python train.py --routed_scale=1.0 --balance_bias=false --vocab_size=8192 --norm="rmsnorm" --optimizer="muon" --beta1=0.95 --batch_tokens=32768 --steps=9086 --dataset="wikipedia_en"
Below are experts of layer 5 (counted from 0) of a mixture-of-experts language model. Rows are named router (the router's row for the expert), gate (a neuron's input weights, with its number), up (a neuron's input weights, with its number), down (a neuron's output weights, with its number) and show model dimensions 0-191. Each number is 500 + 25 x the weight over its row's rms, rounded and kept within 0 to 999. Numbers have three digits each.
Before each expert's rows: a language model's description of what the expert responds to. This comes from a sample of Wikipedia text that the model never trained on.

# expert 37
Description: Brackets and IPA slashes. Opening parentheses, slashes closing IPA pronunciations, colons and dashes, such as Waterloo (/…/), Japanese: and (born …), plus ISBN and citation brackets.
router:473531500492498500498514523521516495511495473528516476493528495537541519513476502506505526492526533480499485497477514545505473563482531561545522500522469473527436478537524502518531467507476543473516491459513499487508502488527526456516488544473497539528500512482501541516504474455501523511492512495484501521505514509523464485522496523488524559534463502531494499505539491530527468467514539454505499508499496467507546526463498470514472509453462514512494536492517546493494487484490534519464447490485517518500497519485485450479509446494454492499529455487469530495505500514516516472
gate0:476528496470480502489499527519502530494507528516534474523461505535481520541510497512440494544507511532508506509526509520461490534499533510479510521551469500497534515520487504492502523512545510444495507488536473485539499538486498506495528529445502514484510490526477483496564470456474486495505496494437473494503521512521450478505489528485550505482507486464510486524538506495514512490530526460461542497461518461529492482540514505509487511554469479483483510517488525496471523550515471494478496491471492518508471544443518496495500485528494545528464503487476495527506534538467471512
up0:457432514500492501499516513497522498502520496506489481510497485489484478503487495539500493483513467458484489497485491508509475466509457492481483494478527517531480481545554480537508465497483476473481502522489521455483507482488521563544475491569508496542588547462537476494537492538530486504511520474512479524518467480511519528537477458495485496526467499490496524498470469499530534537471512508468486521485517504476453511452473493497504510482531437505472447477502517535477482459495528497516516514525518503516499502499505480474492539492488477475496528538498463496488487474504495484
down0:516487455512501485533474494505504476512477556516467465526457471519483503520476474502482470493508463492489472513525495544526516474533506505455509485487509484476489512520492476496464505471509514477504497450508510465536525475458544559488508480509495519489503536470520548516531510469509490497506491514484465509530458517482519508486532516487504518515425486501495523498482507481537542465508462487515461508502537486497491524505480502488507518491505457488439495466482507480439498524491518483457546490493480581543484507451508499450515472495481494501481504531459481490498511506515535499

# expert 30
Description: Word-final suffixes. Final letters and suffixes ending a word, especially e, es, s, ed, ing, as in Trustees, vaudeville, beetles, recruiting.
router:482550525530514514504511505540523483485500500499499537500483474501515480469489513495518501500494527476545532469492515516532495534480519558514511517532475553534506513548498511505539486528465497454499490481503526488537485492546479478500498489485498530518502519490494505465509495503486504552484541500520515510542504500518515502481510515472471540509493430521508522497521533565488488480556523520492465497523505465517560490508493480454493489501489558550503511489507526510504464474553508485475534507501482517501485490502543473449526486450490494488460464490451519503492478504540457499
gate7:507497478563497482475469512454508497461519492475508507457487505477464499483490513502502454550504467504485561459458517447510514485484499524478513488463492527514507517564517502510445528489495484503495483473515540467511543474518488505528510519510526503458536513472497516487511499545466474511490498510537530506533505496480494477521455490508478531514476525520534462490495535545512488482578524488469461458528498536519536497521511480490517513529490510493491500483505522505459495517478538485531480468492513512511521506520476460498468500477465529502523462511490541499442494508501502483
up7:530540478525509520509465533507492502521539523507543513464544485474513484492536506521520464548491474504518548512475501481538468498530540490503515509499470530525501507515491488520475514502506482493516490484491540489489536459542527524510503503486487521465599468523514525440485520562484490514505501526489495509501525526471494470532483479526543510517473536522508481502512542539511507452515524493495455487529498486531538486498487532467473506514480491485459458466478490460457525526499492469482521484492511520465512473517498526496479518507496485500499484516469550510476503509461472484
down7:517491520467475506482502497511499490552480495516504498501502475463487528503508511487516513518503540490467506452444532488497531500503505453484508488474486519480520530515499470512518472531506529525518457496482508493463464514512511536445530461482561521545483522482537508511499557455518490458491519494511489476490513484496511511448517498494462462546496527495491457513476515485498501515486463489511490482558492513485548524529546500521537447500545432469495497490501485462545505498503508464511475506495519472502509537500533475466498504511486465501517519534483507470555487487536483508

# expert 32
Description: Digits and noun stems. Single digits in statistics and tables, plural s, and common noun or stem pieces such as stone, design, baseball, killing.
router:467531511477465492474522521524519509474490453528492462511518500516532528517498545468490522476531540454493528515458503486516495518473517519500534518511490506517424476534505478497509495497457536472520503464498498507532538513492480461485446564462492525506525497510448520483518473480483491507519525495495507500521513479519467456514480534470477544542479465492529498534523518523470470467517508462508457473514465491507493503481477487505492533471511490521494499539483534487547502480547530489442503518501493486544467501482491504493548440495492485482507481512470511478504487492500494510
gate0:486543462484485515486497491504513543443517479493467512535505503500473520490524464536496509487512540506519547518515511488494429525508516521512510512524497496504483521509510456523530529485511457472495499474486483500517516502515513502523467529521512468457516504518515504475501479481511490500515467550502531506461495430508519519522511503487524513503581523520554491490502505464481495528506531511484506432492491462464505512526499492481512533520503513472507480500541504475491451468518479512485510495501482500533478498469501489493526498536484466578512500530468477501558546470473457515
up0:493490556517531501521505540491494476527523495519519535475466486522511498522482494523480505543488438490485464477478519541509511466501523494525473492511493524492492472498530528499449486540493529485485515547506499453489514534461513514494501479499468532556506490479519505537501535465485521522488555454489430493537472511493488492518473491496479541510435484509437459539497481519536511468520500467472516533478530490563497498484496518507484516492439444496498502499485503530494513531488529470497528509509506521475492524502498504485506507492509510478455521489513504497458492519521527483
down0:472524524512532541533508460517461501459523510496486534497518462515486525540463521442504514498520456529459490521495496529530526499471507477536466523509489465478510459536473461494511499435502529477496520542490502435516516519481503497549510499492456494500482471486526480517495487436560510461491544469523479472527498510454494503476516524472488524493475560508481514508521475519500491506512495484487470474522473517538514501516487497530510513518501548489451507480523516520475483508464525457508497509493480512538521516514477464513504504521486507482501539509470475540480489487508496504

# expert 21
Description: Plural s, subjects. Plural or verb -s endings and whole plural nouns such as immigrants, documents, trucks, authorities, students, plus subject pronouns I, them.
router:460510514517473526470501528521474486510471481560484503501498524569497533507497521504535513483509547459514502455501496504530502565452515547498511510553525500494444490527506478516513495519450490471499484460496513505484521511501470471482505508475479555498538557508481529513521464468490498538498489540487493509489544483512486462523508543472479535495485451504529522515521511504504471468526497497449470501543512500494545492498494468507506503449477501515477511536477491478510488462535463507479474495510488518479475468486485508464504478473487506490512463497479510487496513442503521492
gate7:480462473471549508463538536523524486427506457529481496489502488489479531474474502482504516511474511455499554456479490515477509488485486528487470499495483537521496505506471530497508485511545469485532529492501498487536535525478474523512470481498464492474509460502529481496531499496480511513476500459464536543486541461446515530538465520526481501500530485462505501504486544458508479523509514506455476481485497511515519515495509467494484482500536479479525499528515489466512493547493472494517477497531489502462462546512512462482508505491521466439497480510495474517513499430478490522
up7:509510517510511489515515524489465506482478483550494498480527483528482449565492569511487514502477430519524486515482463530504481464485516481505503497511495487519513532493510546493540504541498494492550476492526517516560552505482523530490512534508505489526483483502556528482497534520473474503483513532475468503499473517515520545518501462536475511550486498498497468466522544521517473497494503520508522474486474520512493500523495498475512514491507492514485487485502535466520455510517465451495465528470495520476537510551542542504489508492505488491543512449452463497489470520476518493
down7:491483475527496476510504481493524500499465470537488488495491527507474500487510495465496502497508487526545511526514533471513458522540457503463520488451508500531486505547513519497531519534489460479502450537487485514505495560501513500564523523507515477510502520500524523519536513520439497448509515495508540517492463492508535486474498481514495462536451530510481481513537503526539489488536528485511503520546509510479509480494490530489537462499451496484506528510493505453477517487502492482485470486525493543485527483488543534453498557465478524498482492459514490472525445494486451516